From a checkpoint of a small mixture-of-experts model trained on Wikipedia: 6 picks a token.
Below are experts of layer 4 (counted from 0) of a mixture-of-experts language model. Rows are named router (the router's row for the expert), up (a neuron's input weights, with its number), down (a neuron's output weights, with its number) and show model dimensions 0-63. Each number is 500 + 50 x the weight over its row's rms, rounded and kept within 0 to 999. Numbers have three digits each.
Before each expert's rows: a language model's description of what the expert responds to; "comes after" lists some tokens at least twice as common just before its tokens as in all text. This comes from a sample of Wikipedia text that the model never trained on. Tokens count by the router's weight.

# expert 28
Proper name starts. First word or first piece of proper names of people, bands and places, often after pipes or commas, such as Robert, Aero, Dark.
comes after: " |", ",", ":", "-", " of", "|"
router:443395542555515556604529440562528494450544490509593385491481587542534427487395425457548528536541632522475505492553524520364487444516485546526418473565517498533508559423522458571525460472435406
up0:491471597554519392469519527518416488479481450447532590586624472374444455453460499446530521492477615447473542453469480520431542550466490518557436549516540449598514477461524516592566487569541499
down0:552650602481517516557560491448587391522521531541406483557463546371573563536522459582487525438552557435521452461468539461492474450487441428500548466505545477495510528472503454407571470502493518
up1:464497506548492458595558522438501467489502560476570489534569567492521520423501473437510473509534577399531467490483465622513532530447549478427531500555517405500568594512519511480445448572560476
down1:463473478519564480475477449492573456453462479483524430440609551486508521453454432404551538455439546529621410540485509503500466519460439485513457485508535514641530493527537451461529487423586448
up2:562466461509504449548517573540476471436532498517580540541516588566444482414428468493635496479500494447488530468509465486433492501469498492489502543494531476467445485496470434539563598509498509
down2:511536576522509555466573455495466425565513400501520570534490539426458458477558478473517521468654509472501511561596568477483487523507481400474552477524503502519439512508483602522456497507555394
up3:464508468547523614512442463428459504528536433552517523523449492553532465474502497576521546522526498553404389419450498489519551428493499508524475457539493444501565571475518470477539493502461474
down3:407525530500536612532377456408437393574520498490461521579463483602490477507521494534487531514504431599442578514562454469485532481582573547593508556476545463413468469557579498449512520575521538
up4:547390465540529507585595468573470435461531533579414512525523564480548636436422449441480473492463573440466432573521539485434389441484449455538480527519453585511467422496540487537483448465512470
down4:471466483549537403412510535497470505587460557567436478467571470463531498491548466539549477455431611504496491478489499479521511523501449544470508470476513446585514549471532570561489505492495519
up5:465496517546486502513650582516407461444537510458508615656482509512493480498545500561541548541599515463601489498404537522431499460465566499479494542625587424466509503471508527533412462578490434
down5:481540525456512462489479492625494524592489491622490526551404529494468521457538559482449447496524450429499480449439513510535510544546492538545509543394456423466535446494474498524686565548530522
up6:447516552469531463526427543492586467521499503455539504543511462511542545445551626509465613458498647605507514471426436497544446549450533313589467447518476549521537572524510513527523479488503501
down6:467563435573617506509448527519471484514506516460498440483475503616476441429486497437509486492543433426447552467589511404461438453519545401449451450391548469393491507500466496514439593528553493
up7:503484582567500572501541614505425486455498489494528488462590482510495534532455440477506461546515544489596565551553555481585467558442470567521449523481459475518503455422411422562626474488383375
down7:459533546491547437489466502615526499489498500495387611668404599411438506541394486573621472516554515417582481468443500401479429491501497631363493561555593433503472480474582476577548567464560506
up8:471461559502484537526494515488586548449487401511552412541558519448552536388559478511596552475612548571511521533551441468429460549505444505513463543496511452456465544492461528562534449578492521
down8:519582466545503513555556523435483471574429427434593515542493556394516438480526555484500615475452544450463538435576416414563511467428520413427550451486455515523469492476462533376550499494445507
up9:459501481581527455602548455554436380484530430499583533602497514487517396453420460398492544492456624521445540477513560500317521495543535498526453493435418522510424445476473459495545574456561499
down9:492443540489569528541445520518503457615402416458526444603476583500535535437502425497466527505467531466661487535469553523535497530549492559507498558508505553612503536438432509498445541517454452
up10:511377478595490530479454522493484549528531542406535448648497510478491491533530529495612481584481522527500539503424620547536460536560334432506545573548492442468484517473454448579439476500463440
down10:534519423530484494407582564518594532504522494443530535560524442476472460568572498478504455522563463536421495508477517571451504542476575523488491467527493513592535450490445600444559550453504407
up11:597467543390515503464466536653456464418541537483505520496554579508505489522551513517533547476498506493493497605491453567525470493432524569534521516564501413461544461646419447437485549480521422
down11:464572471502427533442464485575585502514561441481586478458542530558592449419550554437534503457494514552546471515578418559480580500468558492501561461450469528453507527453469522473571510482393534
up12:382367524522494536522396511400541565457471540535531488457531440541504480453566485505505502500487498543419465541460573476507521505416444512505391538546504525486557502534559544483643517370506417
down12:623501465542441461469501445531422490568552479469628428546501579556501466561474495523521421541555488527575491489501485543452487483570533487470590528418454524522458526580539444557337487570475487
up13:444533551546494511462512523467505427584533484469536507552545490494505467468460426548478568532486565520408542507571556436389460468544538534519527490540432525494459503536505539494461459491554577
down13:509598494457563487541488540500580444460520451504541512499483466466400413499546518632461504549466516492458591551511489515477546587447475548453565557527487512479443472632414506512551554452474558
up14:347477482584542553458543466457532471496484551450565552526514552573463503525424455562529491516499455499554529443517503501508545422550443496538445494503479567511448496460480522560503434454484544
down14:525546460567451580433498527557583443502520403486525574414562462534478440519487457497453544568550393464511509416521516516607581453523500477499524535407478512453537489477454398399547411490486523
up15:558336554506554529459495481557482506445519463467507362518486427477422489429486373463494486529473442518464530437563487511512511443561471503442469493479495440476540443426590494487459540595537525
down15:609551606473561435510539478486586502539518441471432457489449544501489562470479406519486386372460554538571563396500498558416421460517542496487399461395447528502474475463566579457564589452445532
up16:515508496568625600421548442408564488452497554471537602522508501461539498535452490483473528500454498485512474624452572463564501562510481526517541525522464501536577513540509482521591399498559416
down16:484520481486421437457422613507540491590582398435489511442568572561498502454599577359539482494527544543442389447491464437463601535498493492503512484499508521531471420539506510449525524458493552
up17:468385608492491452498479471519513466498463498578573495500529438498485461614507504555554441528429451488454515540551509460511504420489570516424326490496550480509417550501579544525542484419435577
down17:512595522552424485490520531565496538556518505503552524475559477535491498534532408499486511493462441555441529462522535591553513524475509518540523598510482511451429466410583483539491549570526559
up18:419456591534501466486393512512407572469513523481595514548464619377594467508544575390561579520465499479519566580488496613511559542449383533538468571490464464610509430489476430436536503539501447
down18:532522544474552641491522425462532481521474509480512539520598468522491536589553514570415465466583482482499514510447456589448461405506523548534398534505471505498504502562537541526575451528541463
up19:503454512514537471510462426495470424491497481460505430469457485519529410487438444484554473507487613518525495505457502519464557566465395448480433431511485428472499460459530501433398507501501569
down19:432444464498604535535531415421480523490506539486477462521503571456507458513458487471561465498571527519593527441420481491437458510464540463536414466536450527507382470497514538420545456404452470
up20:479455535483494595459542457474509504494498543440498512571483395502412544509480459492510490522452613574472513438485557519392574495477475514463463431533487453448471516508434512617632515473548422
down20:586570544499479602574508607479534477512574480397585553448443457520492469455518510513523519506464517561414472529633538553416557545507483489415440465542447545477539508532521412491489478456415538
up21:464547575446505561527396487441542531492420476487471507446540417554609503509588307540526443498588535547561504495569612487572540573523541495524597469557472455580547509508460469567546541564526444
down21:456531458469489535496499566541465480458550424491455490367499434504416535477465511541453485527436388465496436501597510443554556460483480463509495486404558522431582492479427517560483486383554506
up22:582484465531546545520475545534603417495490419512494494526512490460472554606468513503482435537447534529567489388523499457548540506529478478419574434498419486431445482427406493483545443488537465
down22:413533586503618480514541528530531524535464439406513441385510569536532502398506500440572552542482490518539487461499523462602528518481494540506474450480646460536516496473401439472498474531484476
up23:404446564573556530625482458601527513503537467470559455478507511457503414421426479491524560526427538405480518444451534618526463449488439465496430389481503536575537610513559471490543404488419492
down23:492524449483419437463498464413552436465538380445474523565461548470541623452501509473555479451535492486502538524462453495511445476467435481604524489576444522477513521490573472472432569516523515
up24:577533519517473479577482485445484516547529527408480499522520521487526460445478433411410509389544568445520512430522561452560520496421524580521460462532439420524480527504530578430447527542429527
down24:438612517475501399312445510545556470451513489521546555506573467423492497500556583496478506472527525501473403580546549496476493562531548470500541437539455427560555428430492467434508519496474453
up25:523432547529520490546568593517480524444554540443553430475551423472480469558462470556533478498487527595509485453587563533580463521495516414578452618537519455494489511462520499546478586520561381
down25:469538571530525576558557487513581436451474457553502567555451543498513495489449502430543511521413464499462600546476495516612473464404515542486482516521540510493571402356522464481566519577451589
up26:460530584460438558513517423420522548504455473537539577518471507478595454423484467503492519493535461473481513513501531487474506535525552561488493447484490450513497432479493479504494499479572450
down26:533584528547469498519497510470538442501503462494437476446556543501514558441512478469540492560473485377558447499465470471531469546498496430448568405469449463532434488493467438468572564510441388
up27:589449450496462444488534519550536486494425552360516584515510555532454441519582440547511544469472441568545475450464560419406500430501475516462528436485576507540502534503500514547489387507506485
down27:643558484514457357394584423533592501439611493592496526435544503495502558525651516507419473521489452508539542514487453471470447494566492495410545459486511505413574459510578528485514422439459497
up28:534420574505448482489458426462539487462490567496516449449486487571530481512427495476474537553584470558399414560505566488532439504502498507539453559517442508501484603601463534482520447483531574
down28:544449375494561482500559519528536544491560497491497498531406528520453539391517581509462422459395437516510445543531473552508577487534593488549477492542480431477539541425471402450420521476568490
up29:509478339465451567573547478451460515442410499561422416556521484444484465510524502416527443472475504547476536533472530502527555467506585532542532477569563522435497542455421501470491538472441518
down29:470498527547553501552560505558490457458535409483512447449505501412491489484485371478499519497465619503425570532511507582542500523423531471456499573487546509565490546471569506466446521501381595
up30:562563536458545453551495539440444507486507396477592384562517461432569507448552475596519505534491571481516478466603512365450561505509521520473371490578500513491591540530425517453454523467482518
down30:509518475517549529550455449451453532461486457519532537498526532467430490546557562428566481491489487501505493473420573405497460426433559497492542533449441437443487456488383482479532551469500658
up31:478499438549494423474496509491470554583545565460544501492610431494469595470529436527504485558371461393508557478579535539485423524469437495354571499501431444486546489476487379513507490593526396
down31:547499598492462499539453490517500424466494532496512421565537366575506428499553470530574462527522532570501392509372476408547586471508603586527400531500506545477440535604460411558554504554490454
up32:487480439439455471460543568555560466607476450412468552527460494479400407517556413334453506509524562473460603505372446533490514529503484532437431542557538501552448477439542584598457480448448556
down32:544521544410480530527457544505497513542499482481495534497499516512544547440526425505469525463491544497435502548548460436502483471616414480523583454482506489507451532509551431430597589593499468

# expert 2
Country and institution nouns. Heads of proper names for countries, states and institutions, mostly after "the" or "of": University, States, County, Kingdom, Netherlands.
comes after: " the", " of", ",", " United", " in", " New"
router:433431602415453547460518447558654447506477543519477493460470559560576479457442475355510474545551654476472433484567475452442508453558451587611456430524565466596578587403576493469474427562440504
up17:501459490542493550548563349639516489487475458584495585564587428471497517440500543510531472460452566584402477483442500474534491529456534349488348477477544535486393550524530495539603518438448449
down17:548633493521536481503481506521498532513481526570441559494584504475507529444517486522454533459486394444528492509499515523590504525581477527473562501435541521541522601528507526508487673475548536
up18:420369443475562468491446544405489515505475575462535440570556478492619494414528469537506551512531530411507497506543516453490512515523396479509532519479549490496561491536497473489439570513487504
down18:480496578479449475585578492572571454578395544404545535525547498438466441387417456475428435525509471529422607548420492556461470381471481475535472491485535525589438504472610531518527465406585516
up19:514533526484450554603478520535547361516447509433464544531524523614540504462460508432465497507545531552554457426533475410464466491556458550496485471464452473467419539472472501503548509519534615
down19:450550504435471362409512492605530456460459490517518512504548580498463464532557527473529550511521538544427506454538479477536486459458519445405507417548511524469467553423525442525614522512444437
up20:344544425542517518547440442379569494493410535486544539481449603486539460471424410465539475496586539500462500477455521478461503486390554560471453419474496445549526500520513471531452565539432500
down20:464481577423430407500493496443482443530551441562551423507508466561444472457470552480616539484518376578452484595473472503497517520478462456465507567545531405425556504444590516419508388488472466
up21:487482496438512488479449534557602461469565465507504595493438453525551527539561495506564520420473439433492421636536550371618517493507561491547499474527475543535518511418487551514540499526548523
down21:584504510523425462521490496415648537512509445465400426497508505552560501585478405535511466566464466556506494523494470458483473496524561506524535521521513464503497480438548517482377502489517554
up22:537512501555502614447464569430631518548456473507533508523535478480468430446479468487516474448445522569519588528512553391536559520468534590488436578456453503470519459412466514423459439446555460
down22:532509573479467499510461519457433393416505431425552381585557598445485442527534529484456464500518587502485464581518478523466488575426445582449529452569419601577511463493430551519529489538385459
up23:492515540427562527495397436574512532341548525550521525501498547390543433519464469418565517451568476480530485559569510469424522577446524539564447476409572415475499507426532505485416463519453579
down23:505429487530521499477447534494514416471528510418443460492411461555531472473553499483565563474533530523432474532456573496531436531478501408496507498496483478509544510572567412523521561478549528
up24:518465390393460494498453540480525519462508534452457487357474452479502489459463563404496434435509511475485516550584434491489518542536466503600496521554499528475504552476523448461378466504481502
down24:565532587558554521572585547549577508472566471533484472582521586559484565495536496536524517454344498423480497472557523516547436502448594371486529509421509443477454532556501504509464490519572533
up25:436524644502455496521554509521509540532470504459487445513554517511529484490490453563496601396440544528466516443554507464552412482554466485516518521542439622590528518497560427455459447429521469
down25:552614461526568474545492513485519498554495468477523531623518522537539507476540515540522440501560517390571494455458561473524459472611544454551452507499556523450540545475476589408519505503523570
up26:413600530499540547529405527466523488517478514507546537570541472537463475492580547530501546519504523530475425383488425539539516450481583530464371495492505523518513435492470633493467509510494556
down26:482473518482441484474577457481536537593470511542442616519523529480432483498544470542577461484538551548397565478521411412576448510451492471518439550446559500489588593635521528463517479485462488
up27:466477441527440526513450424442500560535459449576473477438428517538536393471449567519588499483446484469479422433421498406454381446470512541416491509565427556459530558538532485495468503448463517
down27:519499489479639555469460528569490425500522492458545428452471510403420533477463502532528570501540504510581508481539486448501411527528530525429519491417511484508574460553398499602495499486526524
up28:436515523540520439520543449474514495522479587428544492502488485514605442542448420534543507524601540421449531534472527492590488484462443498571455447481528491594569578553485607520479560500484562
down28:391605558499496538490572490439518569495487519441550429555476496494471457408478493577440390495590467540532547576446560530501539521520476614495464535479507467629458550509536473548453472449534510
up29:499535474508441564497452356422479498519451588496502538514456545418528502467418479387434465373490467523471453453418475545556518494515609563548476478560579468476579445467447558439454478536451553
down29:661527513489487477444467459504524434503544518589462462486527504500555542497466487470498479512491437463529461551540457490570516439533534516504482494409593499528477517429601523471516496578571549
up30:567495505504524483446442509594414548445449492448462460471585527485394522432522480523392552476573584553488457540478517502501618547449446521511567409480500515484553518454518523458465476566483475
down30:524447413485465548555480438558418411519406491520462536487495476445455453466520494454435518491482509454540433462430375486464534461388390442437423492481483520522500466421504467506555455471521504
up31:501522462513407468600515508467551533501523532487441556446464502599479505520442564434457471521550601423436492444486502504531507524457513480544475525474458484593535550475521435631634586426479454
down31:564561421530455484528467532537398517536449469464403464409452505448522575512423410491477506543498522478444442428533431545516429467502517477573468579525492515500475456509546476504494470379507617
up32:489456501493431522538542523478487474488486517442404457511497527526468588354414534471406482487487440563519568491500496492522560519494559489490505431528443452513504541528409511423519392509487416
down32:408501416536517440371501464526399530512481479453565557627417489472483470528706423532492499538507468515576475467512496512466421444581480518504544535521571410416559496489499575484533542490521458
up33:376502494430568548426482578501495440532420524528623616502498411581568477493491405538471458517437477393442450446546514492655544553502437469499451514518411517474469503631480474555636435535479542
down33:500519545468458472538410551421480451550515521419449554563474556563427469509516460520575472440496546453526580479470513497554408464583538437496535460465528443514376623537497556494519534563471515
up34:553526384446465519510468460484429438452514480406498361522499579513582472470426513512494553473516523501428566433484505495493550375519551549471464448450501507524450486475588560387474431517533445
down34:512469561497567495472450542519463486446527541545558511614539549414431467515507483505404414475519489502506624448487448432491458456489395540532460472455495505518529492473449451504583546536472471
up35:616551521525445437461516546496497434495562479394516516525586557508466573491480550552561429603563459447503504424525504503614445481509543400390434545508415526468521594588521455496437473473515378
down35:450518494537481445504557487499518478488588476477436487436421508493589562597531457558528440478563519585442548472512457467478543529495450586414464468484576477454544430471432507546517461426435513
up36:467549490488534539407543529487433465504429595499511476505491506498495512395445467443426447474609562411460597558549461471543483527482572617557567500595478462510482603528497421485575582411518475
down36:522542480557470448445500486481556520456508470460491524527481580523526601429463497495562406430449507443493536521527488430490429383430527523455474555533498520453566554619518533461545523483503510
up37:519517470451477479431523402363568493578504522424407454435559514504483586421548468436532469558509541491384457419492487472502502449525496522427566469460558563517550574530542503506549448467458469
down37:531503541537489511503511539485379479549503485533508477652493532532487430491472439544492510494451582559511513517419465546436583473590476528547540523472460486532536446548444416462519535551488480
up38:564458548502563426546548474435546472476564538525537466552411604489423449550504433504440529473504543465447545418479526468505614474472527489443499527489465411539468447518483493577474541507497479
down38:511589467410439592449493567442529537511445412483555507513528484535439535578545532525487370468568513467450426524475545507453539492542424536516542494474450425470507527575446463529554559448418409
up39:460517505494488414544544469437529492535444436435523400498485545453472436495496498492500501506462551477523504495503429480485527501382474452532464468600535477622524448440443462468502456572454505
down39:483426516516548525560548463455480510512474471515497470484521570559527570462546445421522482456454487539449571573418576475636537395498504586494514439514496510457492517493489523464517544434534448
up40:477434498530498435536472447567581491500527426459487400490543483483542433404504505391534509461494497437442428506566484495573543454470540518498513524526534525489503564475521458570482534484474478
down40:491458454492526548398483478484486500466462437518523445526564514455408555542456490451494514488426434542535462522479480524393463491451464573421456436473454460552463545500490481457618532517428467
up41:455482549510506398438512513481448465467519612477560436544566486501444533467486485494418490510537574515402546543526491448392501559619507520436592485486632498460524524414549453551494471516523412
down41:421478442519491514522510542463516424506467503559539475511509556535375578354447437594515471502432578453473585492509487499488485517425551475439512587564450525511431444465514526532555490507555565
up42:486511452573482429513517479578394420466497512472549497497500546450477547527560489418541481545564549412499558441513470562457401505552493471512562472543485594551592541442474593453411512502465530
down42:531611506561480492494468546498565447495435507431487484557510386457476441530475533372588458508495504447483452497490514577536451525485493484473565446592525534444499528477472549498478504415486521
up43:456484518492499548423500457506448524557488571464373393388498460494434518478470546499534519579605539482531513509526473469536443443555423432528541454562395481501525425493481508479554432535479455
down43:534465476416500570555455544550508511448442481574520429532416487497456521454456493559547521454452542482493503469507447525487448563468496495457491557567455470583544479445534532562473441570487524
up44:524551548502435556574456536464506540501477504464498606577545553530509439488437601548415490507499466556506507509513474516536490469598544411498444496551454522534531494423530492525473563517478651
down44:529560436512460439364570526468504552555533483507447584408403484552573442569546509549557544554538506455418439403471503517588516359468534441401472549554583504457482480548546573509550527484477487
up45:519518520539514479514475512584462478523527474544511553538512570488378550545496539432489578483544506464495489568532502497462513488525470534422463584465462537509519506538568532475457473518533514
down45:551449437496529582561483478425500503562570561491570457553532548513537524479577444490424398474473546364498485464520501507497474541626421566536467511472512514489473488509442429528537508585452496
up46:553509502499537520528493493425499452510465489513498444616494554501514512497480555492497484506451462506445461500457543518465527566523480538398501448554418597535480546411519511564488456472403520
down46:515492484408521568469502449552518636429512500446470567584434567507590531463441501477511473575439427425456593423470493472551533487511510529517493553459532593538579450539544516498479551500480507
up47:508505576476439548486545449418528546554560453540506528568562580502443433498405477452448570456444517525565509570488530452531431478509476582584487510537472502536472507402585445552535474527536557
down47:560489510421509489472501515447568521499574473567480497479489600558466434469442449504570496472508506472471545483504555388525508521401531588455500452406554379515459583468540542502529555483474449
up48:452451450486427428574550463531579439517405526467496513591501574561610491531516548497513424482473542522510449452485481504561476515468440540513481484502546445541517532492492572563493477489478475
down48:566571448454577540512512477496517624475492515574448522488464551499561520518471447519533507481521513439587493496522443447514488502528614526512470469491503511441446476507565504441582528499479516
up49:601528494493457468429582468558564477550468484473511534532476423553517509487443511531500467470526561519511580563543424545433484454414454464505442438457511525610528574429504478560528533526543500
down49:540444473445488418486530436455519547533542470491416568376467549564534532473508476469594498428509450544454505377494492423561447442516515517433526448613546493556536438412591634463465479641507513

# expert 22
Institution name words. Capitalized head words of institution and place names after a modifier, such as School, Museum, Council, station, Court.
comes after: " the", " National", " The", " a", "The", " State"
router:503375527461382555529498457593573503495426535483553502489525557531538461513491446441517511514634584581488439572511555539468497444490470551535500417589580475513512558502477518522435415536490422
up17:537479463530515506551497407561489456553502453539448507526523473470434531537573488506532427494522568496584447567411534560519559540400552485554610448463450519486446556525536495562522448549463485
down17:557532523537456484503498607503398504415478520480481538530503512491472357512502506483513494563553468449437452583467481521471564464516432642611553488552528518484389503516468482458518554440505525
up18:491499485559477534513545514432540604553457493490605437537497490499484484499474411528525512536496490467475483563511598436538526535486522474488612567537452576551482539434575453504514417457511441
down18:600508519476496527453491461515562515536518542455563452499512480459522438492529418486444525544514564441589489483433569451395455597422486499539470448552484461532502497409547503392446584543395559
up19:446480501509500492524514416464514565477491501516550480478523467464555514513467479470545527499513540489551437371486487416483543572513471391539398553523548410601438510472530446507448472519506534
down19:582554420443561536499505513506532511512527507438468470522489465538528426485493482402546530472512528419467514469485503382482518473533545496569457458453497528500392534485464522482431526476473521
up20:402556462546519565511470467492534589554469497480456471523447399536481558561489498489519505458537466546452420509548529451494491452377495438548414449504482461520425495525441561532533427546469442
down20:480542527410542542509455399509465529526444438533482503463519595609516577458538417585615585437475402471513522561485434451506560561501552427445534555406509539479463438500467554465427528540510450
up21:541527487483484532596501481527513442511505470562597550429446519460586488528504509584477480522452459562578531547479452489488432433534547525549423448539586503503377525542514495469531430602551593
down21:500412463484551454523462534509543475430566571516505452439449540557407496433495495495535548578502457499529468580423511490487477512439580563481457381487529501408567543633555548523487513425462520
up22:503540475451448578509407506391521475514505487500482500461538480523447531488505465487577447477590450627395461516568474559616517508494606461543523485497602489521505533498485510474570514387521430
down22:458442379579493441535429501481619485473531453457492530392519465502385539507425511468464520560487500487543508460558503424525493385553448525467538514478613512444473456510491482499563447594556576
up23:468596577523496430488536536551633480585460392480487475489513511559447458456453558608509486490479485436412485520425404389432631368538508472489516537551528494422466490538472436480410484499418436
down23:482514442510500480375609517454440593546537583565491484470476599439548513606511589544505468509547480536503474423536540515446475430472558511554490554419516558352497479467500443579533512500581561
up24:573582494450471507464467491490568419454533580468401619480526516466474460444523542416383479490501534546527497577446534566471541453417484455490531527486495503469537472546527404363528444460635428
down24:532485491542489517521539444513432445509490533571517457682420549464519496462461457500507553514462536509542551436387544425535465467540488509472516464513539429440439509482472495512492534498536501
up25:447474428492539506503588425498504507527450486656551554452520483506540464547471523474556495471452432600498554453442530466525534537416455494432473437483602616519585565484530503523440444553529592
down25:402467516476433476550491456535525427588519543474448512428431464466454503517451434447526466420505456513511516433496462492415489405422494495517445487449516442440546483548482431494491460522519491
up26:528512523466460513490556461523454482489483463483577467541470442420509459453544506476498505465456481549574544534406532571493474529594474549498488420464558426493604533430564556506453441421430526
down26:428531474473479499515499532474455437524491433539573503578524495522447512431492393473480549451475498537447526531487451489520460491459463626551461463458397480547492521535490560454455506476540391
up27:545519497546503511499466455508476507447364567464507469510454542489517522516564541479453526499526409607570492522449490661489466497469521450551449555472439424504516465527505463497515523528509594
down27:545563522434562521496420547598545443497437543448486558542505499450559518478465490533469578448480400527596622572529510530558501495515646417446488429492465402450463487482539507533486568502613448
up28:535393553474446485485629588574602574401558524465483495496504416411509464585500407599507558521516554479496559553494544508477514583385452494545510437475533537562497426523540471488554513542508491
down28:470554517428455531483469464518459502581549496479544496519537559525454499488622415464497432477455589550553426511514507467525536533571488489512531511485468470493517516519505481511600476511509452
up29:509460524458526529554522460471584444533566521499602558494501635511453563565421604477451485435527521433497553491451457615473425460556496552468525433547494536538530392481498526520454479547447552
down29:493483445474485436472526524372537515474537447481544513449552491481566520521447426470559488465413507563434559449525459444532474403513483378418466555482532461509530631455573599499545488506522489
up30:516511485394516497470506518473449477537424481484570533503578473442562513544475546486468507566614552579577566480484505496473517589570528497566501445520531544461419468573476558454487459512454413
down30:511509542422513475608516524462501445511513480484530426619506493521524493431522495519521439494474411521520509517453553472599469466493538522411507506531484533438588490561571487476570505537561528
up31:472456516497505519528563518458485426485527492492503455460600511537493528499546411532526434454420501499485518488516473535501557540486428494463500498497531492468453426534440459517558502507496464
down31:472473495439555629520472496428511473517568469452605417488580433552505453535473473550495517558418442443495482486422514545493503496467425500435406427503494491473468450574415449533610570519534550
up32:531427478452588564637444565500443521508486432450469502501504523526485481453508553515539505520439566551530490518435528601429539532471551477466388503451520505525525352504482448522471518501503551
down32:533507472505527507479502519528461549433536444496525334619460470615504496500532490498527459481507420519525451422394600476551556522504532529467543481526494544479456571526550566492555549454408567
up33:535484499454524535486585424504507471532544514424396495475469446485466422532511495448487485539454539511512448460611480505453530501406403528591540415471567496521516522482429486488535498528439469
down33:515522547543504438446559567472500516497586504520482399473496506395566522434497448475605477377430521413422602504448474524541556484492433528470570529554529467576555555575493553442536555503462497
up34:504525543491476538591509561477459540499475556327471515547589378510544511445394502511457466460477563489497514392507557470517516476491476416508463473549439451576424524472502493421565521446487562
down34:508536518485497333328507454598515453399524460530571482579476582501548554482587436480422545552518494482504458548499453510538478492569525517480573464494547528434516535525485539447543510512452534
up35:507412443500413559451517489578539477447441491489397518474512512515471602509452530473606457448413427585530468500508500530550489479504486397500499514476491486467555529502490452572356496486550435
down35:490452486514513427459457436517427535530541469442459453449441470553510472489487547571492392402462448480473458459497453549534452507508485445488456412532516454419470458447497468514431501432623610
up36:474543575542473437526429487517443513485441515500539541494477522419520497467533560521523459498514492424460478453529465516517594543456502590562483511581495504427474597504466503520443487516586544
down36:544539513428477474488395491658417491420418453493453521361540498474466545474577480523525557582406548466466527527448389638413593550522536513453493526579482502579519524545551562585463495601461522
up37:480484467485406485574501492543456438406501498517556581470503551557555473567457525506544592526582487538544497486552484364540501478469474454438477512508454546487494488594452598476506407564468478
down37:517513478440433509494481534471552412510481498507517464566450537398532404423432586551559491431533550436434538528500482420462522445526504480491542492662540589535468455488559460441498523491523449
up38:495458478426575493504496564446408496461586449517501524554549524564413467499489478521512486485436518528510504610525511493560407507506524398527533491393510581463495544509430523503480536504605443
down38:452511523489518520528524459607453516599490504487582441573481518390580478547599499428474487600549599552537425414473498486511506429467417536537555498502460519509380454552481435569583541486524496
up39:473471475523493469552491463484498574436396469465510479454606400541407536473572452430517459550648528563441433508491446447533461502518509500561464437542492516520425521504509429523449540586504482
down39:538456505526527525553570448484512462500461470492499479554469556455424528415457380409544499517544540497527516560559549560553528436469504597562532548519459513488545524605572483476536522547583546
up40:376529512512548438476432440519518507510496517499470420518390442487500524496500521504480531491608571472544535553557507451516481507489424533586456493480479473572513544530532443467557548464440421
down40:437546478543504505491496483454523459548539493518497519450457454504437583451429516480553466504476536531470475401534435476554458479469466447471489530432515396452492533524515476445542481504495496
up41:557463498620450524470410464522493452454539550566435430501607569469515444470560495491564504394500519565591468504506504468406446486590523463463562459432462490488486487500468447552459456481546463
down41:412460461468605449505434540462660508504567485518409477518500534570566534488446580533581417455476525437526502455482442459561395527534580484535547565460540548425530456492515500482518520533562600
up42:380524491576513509468539456495549500571460562521503399489513565487544396454498449499520570514536464559495448470523471658510441491461600518624530448542626489536501350477537478540453534515512558
down42:539504509391547465558561512436480412483503534497503525421493560427468558477566519502547535532505466461476473457441533623478567449454448477418487504475487581544427542543520472581442478466443337
up43:491426565515501503405609533491444577470523519457532493463568516486507568484430462497534455491531458647556525531393534513496320479464509476578556541451475588424531515441491526484567420433595422
down43:552484471551453452473455547571438459538482509456531475624497478558494437421532529460501545533471520489541580500491599529487507534583425558514425541428506422536420480425489546543515498509521510
up44:540478465455499456580479482522410466464555448435538545515555457427481544554490352609533483518498540519536536518504580585494392496471511388527522494449484449426482507501529495473530570480515480
down44:460460492527373442481537527471498550374354440498573526553531583529474496453588550472525456437549499445510581446545436518481547496572482481483470472489562520556536502439498534487633508509481446
up45:513446454437491520545522482520526477503469471475523518543531509525510555483494512509458497537587585521540506489487540487446610485504497473529411445475622444566578505454499568581468417509546488
down45:495443522439474500450539449472571574553505453496465532528513549507451485420497571518511417432572381474522526452480559500584458442476447490501518559516580489504525480445499530401426465424542514
up46:502492511545534467495501659514587462550481529460432415500483429491465427501432405524507439403449505457505480464483559441489468499432522520544486589481488419491486527523476581510477481510467483
down46:536584495462567436528553419531544489451542530479456565561496504525438513545426417595476476540403575438619492532525548496464523498465521490551510454499489503513521440491433492437498588448497565
up47:619436567522600505528552489532513492478402505489574553524505500531547479477485388543521472488517552402522563494516562504529557587502491520531474462495465377484476510497464480471582567440518553
down47:450501437471455411458476500563506434448536466522448504472557474522590564488501543510511548486503388547414504523547376502496486488534534489469570477490523478469478490511486547546363538507493476
up48:443393565480536558529511496470563530600544473428547538457490461468464429511463461477607529469379535514457491538483598430484535493493386529561482529576492485485475471482537514585533455450511432
down48:613516560486532556457404496486497472428474469511542478539529535547535485472577435524503396615461496530491534549570502543381429521516519471525427458520519411534451542489526563493386552466419465
up49:497565491521565470472612587515563483472458476403521465525571553500551581493484526497423518496487476411364441565476483546589569478506548440510550485442465473482486448524429577533463480445489529
down49:462482495513598457575562477460468544411441478570544581456506573480495487532473433428490520539511506478477554492519536493542475470533334467514458469535501486525553448460567519549447481478549516